python train.py --num_hidden_layers=14 --hidden_size=448 --n_experts=16 --experts_per_token=2 --d_expert=176 --d_shared_expert=0 --hidden_act="gelu" --moe_layers=[0, 1, 2, 3, 4, 5, 6, 7, 8, 9, 10, 11, 12, 13] --router_score="sigmoid" --normalize_top_k=true --routed_scale=1.5 --balance_loss=0.0103 --balance_bias=false --init_std_router=0.038 --lr_router=0.000517 --num_attention_heads=7 --num_key_value_heads=7 --head_dim=64 --vocab_size=4396 --norm="layernorm" --norm_place="pre" --norm_eps=1e-06 --positions="rope" --rope_theta=10000.0 --rope_fraction=0.25 --qk_norm=false --attn_scale=0.125 --tie_word_embeddings=false --parallel_block=true --init="trunc" --init_std_qkv=0.0288 --init_std_o=0.00545 --init_std_up=0.0288 --init_std_down=0.00272 --optimizer="adamw" --learning_rate=0.000632 --beta1=0.9 --beta2=0.99 --weight_decay=0.17 --lr_head=0.00384 --max_grad_norm=1.0 --warmup_steps=369 --schedule="wsd" --decay_fraction=0.741 --decay_shape="exp" --final_lr_fraction=0.05 --batch_tokens=[32768, 65536, 131072] --max_seq_len=1024 --doc_mask=true --train_tokens=428700000 --max_steps=5708 --dataset="wikipedia_en"
Below are experts of layer 8 (counted from 0) of a mixture-of-experts language model. Rows are named router (the router's row for the expert), up (a neuron's input weights, with its number) and show model dimensions 168-223. Each number is 128 + 32 x the weight over its row's rms, rounded and kept within 0 to 255. Numbers have three digits each.
Before each expert's rows: "mostly gets" lists some tokens that are sent to it at least half of the time. This comes from a sample of Wikipedia text that the model never trained on.

# expert 5
mostly gets: ").", " ro", "\".", ".\"", ";\n", "oph"
router:108114074128112106112099127051099093168128103050122162177147127170148131116113133120083122123158108083071123122129116103141114144145159137091093127116106160105108095093
up0:185134108130138112139160133124138071111115108108093152083103142106136157128123141134107226154154090153102113152136144067137133104069122079136133205131143145040091117145
up1:144178091083131075120148152149101177119190121118153126101179096106159155137061086115079096108087128174147108146134116134110103142154108138066102111107161132146057147119
up2:127152117145171119143133110134102092215107165128158153093124156211047151091136112136101183094156111136121087125153175092142117173127161115094105142104119133127090172086
up3:161134150176124122153218087125132166100149081110096185161093094127118175147151132138089176146157115164081130148089142082084150114172195144126193140103137070166134097112
up4:106097076194164076133155150077127112112221079109124154146149109131187106119090137100106104180141158148153119091121109121083156146146145152179132164114161161117088145155
up5:143104128167152117122101097087118148149098134092140144177135172098103198112131141145123136185098087103129159117160151100105092158152176147128094159139163168128165117145
up6:064119111142173141113142101088081122162176109152129104189109196089092153100111135086172137168124099128051105115087115144107150152101120122164069078200111167132114102162
up7:142161100169099097154119217108098072156210106108133108114129159088126143100117134073133096104163138092122137104070152102128158128127078078122118124087129182137104129119
up8:126132125133157137129143214121130128166159154077105199088171164156125129166191133143154126118144144102119096135107106075137094120127156104133165119123117142076141154138
up9:135108129168146135120134084094118058143158165100132168155114184109119127131162130154123151095138145105141113096114101153114146140123163101137133112093113141113132139084
up10:079145176092147139152103118137159103128181118163135143159133167132153180132137144205078140139181065085083136088120122118120051135131113081116124120114044119085127124118
up11:081177115134120113153080116101083094167153096132152131094194091152195090110100113094117181171160085120156194168066119103149102156146129147096076163209174174153085083087
up12:171137136165112080125203100115117118140082126118125108107156139152089174180117131104129115144135115105089105130162079146074084184124138098153133101134160132143111124123
up13:186138163205162124113149118143097100153133104094126159047153111115132122167137150129073180111132126089099090169124120094128097138115124066094172115105106117144083192153
up14:124150092163110105162175137173099089127200074102150164118140139178156163119104125148127142080163147161077108179104116103100084182175076161101166165093091111130148143090
up15:179131155091127143129147157126111180130148073133103073111116159165081143127134103176099151083161107084079092136156128151101064165144171124162147135119095148086133138123
up16:113143140186218169122112100121168127109174134063115111083121136086135145125094167134111130128167143136060149156134092160096100136163079129173167115097093098109111171136
up17:138090182146110102111093133167140134133156128097097096148106100143033172132179094067096121189088099102083035110152112131118117160129079128154046136097138147112136132128
up18:155050131157133144149146126116080099111118120092185135127097100118126116107095123125096117120189008121143087114151146126097091185139181155132107162156149130089067122199
up19:161180120195135149137139139114127164146111094102151112121106124125140099151123134152094151145099130164051118142178132148110120164125116119146147173116061166118179175129
up20:160099100153041111130115127142123146080132088136130143098171139103136120078085103159136105118107098136111121129125109102163104167102046157133169152069137091076180126123
up21:143108097197118073084157116104097096133107126109064112122134143138162129123159168083132095145099077180097132123106168145087173122143105118168160153078131147104103092115
up22:144130103193112078089110076088120099146118087142064157174086098093123150081164144151114121185112142105102133076147083095096082107116148111139148108140119097098138123087
up23:104144129167138154160140164133099102124108136121135106132108159174111146171135152118128120130081107117142176131103186135133107123101097145073175136137165189135165126150
up24:154124086091082099094086104101079174096136096065156137101174142164121150164135186172095164129104126139085092095151157169120177132111103066137141090112111130119134088169
up25:157126138203106098109125201109137188136164106165164098131115172075112167133110093129127146192139137144134131089089133080112118101174122089115126169132105150103089098110
up26:123092136125158056053171165111126167144154191156112122091177145111172093190111134128118151079156123079104104195131108171100129126130157158153207158150100084123094189126
up27:189133112137126118113135159090164088158138086144143101111084130155109116129162101081104164100102145107104141129058181080048061126102133110166154137115097128116128188103
up28:110167178169171155168105179065146095147132117125090186160054168115155111086104087090168077190096137165154060090146128144141145150124132112146178197171153154178150095062
up29:175165136160145107093112147071164091096186121109121213083120110136150135166134121132108136133185145144091133088110081095140116153142160097113183191173134133125145139089
up30:134148172126164167113147140172120125133160093139081141108133147179117117103130126115097139128101113078119129145131094124097097130077129155152110146100166123149179145144
up31:080102111133125100119125090097150135130169180112154087143138093073131087116088127082122099118139144128083181157145094149130145130121149120146052120117102088088157160108
up32:119166083190149106118132109161160106117136115174096147147099142126107136208105151145088131124125088143168065125085106101171144208109104080063066062169119137127123106147

# expert 11
mostly gets: " v", " new", " cont", " gu", " att", " same"
router:124080058177174094093107105081116073158108113076107173144094116138191198172157131172134095152101094164089079121080082045124146197123199076097120131134179143134152116091
up0:149185157138127118119128186105125070152105138116142147087103111173129181195165169139165110112136164080104107078125054087173131174136137118128134135124126139073126116079
up1:162142138145110118135107172129134143092154122165164129124099154077182172124110088140117122154088121084151112139086159090072081166178205167120208121106131148145081110139
up2:118098136101166114118145112105092188167123108118113160102102123173144084091099156142094107146128081105097126091109132069101099135100197140193103147093157159111139152089
up3:108134080111128083162108115129123138154143116087119079166100071146074076130183155140141151152115098167131116137089084093065059168087100055131165160111170125109110130131
up4:105085122107092084080125159067110119176180171099137156050118160099127122144119140068077160102067151129144118155167115054147098158140186049154109121152124119096143156116
up5:119199168132153085116160124042163181147072097106113154136125124187145146132128126126108088151107136139105056136035168111144092150123070119133083131156165155160159155127
up6:123084150113148105161115107089122167173124115161177157088129152123133138212075126151090105157105121153113127167100110139092133144119196106166145180140151095139103124139
up7:141140122148094167189088155115142097166117171098129125151174100133083136168145106155129066088124079118112117095116147079122141150163149179105165157140106158116137114134
up8:119150149101109127088059085104144143153142119079115198036186181161103159201135131163083163069134073135132109141160153115068157122112156078117120112144135078149147125149
up9:100152090151085077146111169148154056169132115129105151165106106115122155099151151141128112086165103165160141112026083065128185140137147118084125130072140163119158163161
up10:128107078099104202145178128145072153164120158110143132094103094119145145130079106187133140117133121109091130101072086093145146107114123069095154171144139126096123170121
up11:058111026089154107146108119139156134108090109108110128107136156131155146172087115135167126131122145144125104150104134082169111114156147146121217175083147168141166162095
up12:065140138104120079133189137096143094143109098144119141079141091154113133130147145154089143117076131121147039114057160121102132103125177085114089136170153197119164095135
up13:122111124047131190170114091123125113153140081144130102112119110150145139137081155132134215078105108135068100195127166151110076147046116149128147196113134197084119172147
up14:145096083141108135108106119154107121143137139169162156134175087119159148145114125115102167159121122122140157150116088133135141162131130066137174088166166146129098126093
up15:143130124126073126131142090129123087156118082073105107208145185138151082141122172134086112121183171087155084080119117099158153139140128073055115114057085146131154168176
up16:071144131140104132192128110075166129219148137083159181160125130138147181158092077139108188061148112119109114118126133180156126151164122094147131098100141106079116164084
up17:178145088098093081210161125079112155130125099151106179087143168120164166146049148170075152109105109112101075204093118147110060160151085086151171119146120083117154160086
up18:120117078175190112161153114159180121147218140102117126084183099106120122137154156202138068163101079177101142117081094086133140111136094098090146112107099106122140126121
up19:088135150130140111137067161085135147133092125153119127094124117108178121130140122188155112201116125100111116142082125146146115146050121053086142165074166109144104153121
up20:135065170165143069084145174124119099150115118128142155121075143134134141129121049138141139115098160120175104083099127042159124134146155106104102093121152113133086092105
up21:146148088165057117105110198103122119115130136102075120103139122165137165137109061161151088128142068141095060135088162045167031184158107081133207188143166125102132070103
up22:086116118144180147070137152158158134129108130135119118131125095132106122161163095122166105179104168197100146149065098135097149146142110125080112138153085106148074086087
up23:097114081124117116078147132109185112143156117115139204171126147149132132120131098056162042113114105157134126103094146058129129144151080087117158149074143070120153144137
up24:073103129145133143121167105180096149121144099137132141114149161129162180138174144110097138105177078128144132090112077153180131173097139151130129086113120183121106104105
up25:112120120109160087044130149160137070131121149131101105104114080152122149145123159109082170138099145064122124092099131160097118106111193075117123136171154188111168119051
up26:122118044139068151105069136099099102198114080140089149102134165150127122117165130157133118125173076098157166098080115138133152145130185103076102151082140077122160173142
up27:081073147111143110107102127148081146196141155090115068112125127134131142161102130133119150136096146137103163110114063107081133155101134081159078136103155140140117106133
up28:097109130131132097149144093103195145131169073145097154104109141160097131135153160109123150087205024157135131174176125130126139110106123076160123131155145122096129093174
up29:135142122104157077147156160102094153110159154094107145180118163109152127138131126114130174142116137135128109068091156154162108131157175090110119139069084103095167141128
up30:158144120148055152181115101126062153125187135114102136116116112122132120176135158134136172130132104196128141113112116107087124142184186123156141141102193173073156192113
up31:085071132177148118121103088115157156120142084151103144096119081077168136126077084102081090149100089146123103082059107029135112148166115076192131107113180054134122171080
up32:106103139196150146138152089069124159153176112143057138088148128147205103069117117115131088143107111128111129094116141151112085178179117121118115077099142145156146168078

# expert 15
mostly gets: " t", "%", " took", "\".", " did", "|---|---|---|---"
router:107127064131170071102102161096084116167135052115106162183145077124124142119187093142087159112120112121096126105104065045136097208131181094131128172133129097132070111152
up0:116186099205136158125130159125158087170178185133074110118078106165134201175190123056126126145088074096125115126142173089139104184184088097099179163155106103135114115164
up1:179125120118161138132143151118096149143143131145124161122109100128169176117115107143122147107094109125170111113133128148109100133130177071130141132158138125148101135158
up2:103116117112127078148087152154170132115155139166145109124127086165100151196147092127124104141150142147156121081116102146143133170128160099081139101055144171071110081124
up3:091150127132090067104142100138142118118174118142149145101115159165076103222123098167105132129141092137137142092135068102084118165133124059092117155145150152147073136117
up4:155086132115174091109131127156132100145145141131110156129133177088139112148099154102158162102068161154175164093108128104088157149079179089150122188126125125138176108110
up5:110095104088132095102127106130154152156148116147174155086092173159120155108112093133097126103179116109137148103104143130124155149102164129144156092142090168096113099056
up6:106142141157194154103127194124071125122136092107067121111085132054079122119102105121091113158119086200127126147103085165097120178068082124139162162096119160130155124098
up7:103083121144111101066140145116159188172073113111107188112071131148084145169176131157098119144130135157110083141100088130096121145095122113171087127066109130123126135066
up8:064101100114107164135126127137161146099147153107126146148119123175175179119153156124132052150138136135115110100162102152177134149094154083141106129127098116132172124100
up9:142148167139130082079154176116136120151080100116104143132138136099121130162164135129159141099177136137094106102073154128147048165090211035117113169182143128092168103148
up10:119062115131144107087078150139138103105162107133098138128116079129077122120128088156095111146140095124079080157060177132140064121127145106160099142139092071023111215177
up11:173120135129114098077157156121099141135086043099153139187098134148140153105138127162151110103108107132163127135082164111132081145086172118139113132122108179160113207124
up12:108124169124124108153091081163166114146167049140103169164113146068153186162127138112135095196032147160119087103167162098154098131114119052111117105069127129081132123128
up13:130113122127094108131137104099081110099155119107174081101086170166079185169130106152119106084188102113123158159093145112145116150121178083125091154100135122132064160115
up14:089109123141176127149095147173169116179156078133148091111140064125152093128140100112087155162111168099064131162161079130112055112155121046216097115146112128131142166108
up15:134178119107154032102129134161105146142093099150159173097126107182166122152130142148109103087075133179162119151162110107136155117151150076115151153106143117134146108115
up16:126120153125112124139117155101125097161120145132144141141166105090121149118160147116136147131127099190168131137058106141073087155146086084181131204099144095103113164127
up17:076122096117110128095058116106085118114137091063086125128116147207072106112151148081083156157150083070115118102155158093129139142050118122116170099082118145115157142076
up18:181147102170106142104068108146196117198167120115123117123145148164130116107097181097047122113088090099047132161071163118123075175112150156112155099105145096162153174126
up19:102154127161066094144143155124148140178145146135121163139161108136182137167132118103125178129120125146097138118071079148141048108105190118145114171127111129155139115126
up20:137146087141146107112109115129133110177175169134168101153082166110181138147121155135148162066128139114122141114143129087113130148127144130151145097160102088171128134151
up21:150088104146111050125137162179107158180182074097148122181169195140126157155166176165111142116109149067145099041152165148141109140106184104134087178137085162169107077128
up22:102119058146152090086083161104082087148135128189131103158120091100105035148034133111108122143182100175118172147130124120102171116105115127137110136141110096141142171122
up23:102111092069137190093061188168157163149133148144123155115150095105147130146138130094166129129152134128113060114135084145105130161158137100147199174133120135121163164178
up24:100155148171158160082112157133140110142184090097080084106131106086079114138158144178182150115158080064127114128122127170141145136074135116119149163130119141118101112136
up25:128081109119114170162135127064082144171141141118093121120071109177051167150180124174153142146124129136052109102147117154112152164112163136171129174084201126084157121092
up26:144110119106151062106120224163068157164153091093137123160131155145131169155118160137134130124138084105105098093112098126122106144077149104171098079118158155128144129107
up27:130081077137141094112127147097079096176115110164107174067149124112109146131120146144134172107091141055130150105123097133126082139169184054179153083166167121110158097066
up28:102154113050137099138140101112109073148135138112046122176118115085047075158098177151111095147137108132117152138112161154153178117122139134079130160115109133128078117126
up29:086116111128170112128102158143138141140150109144072139158106142105172119128133128119096149192092113108065115115133141111125057103109135154169106124079060107117202104087
up30:146029153142172097130130101091160107122159077137134114138131079076080147121079110203091110168188113131149156089155124163128102126068119100111167179137090137075107133112
up31:093162119101189059108122078143177142130131145088101132041138191121139169141116112175111098127153109157128154159191117129171147148158185114105066107166141134103071113104
up32:176155104128113144129093163139133169203103124048125129144112133144122154133166149152148165147145117133138053119162141159106118115106156157166163110067096151175123089131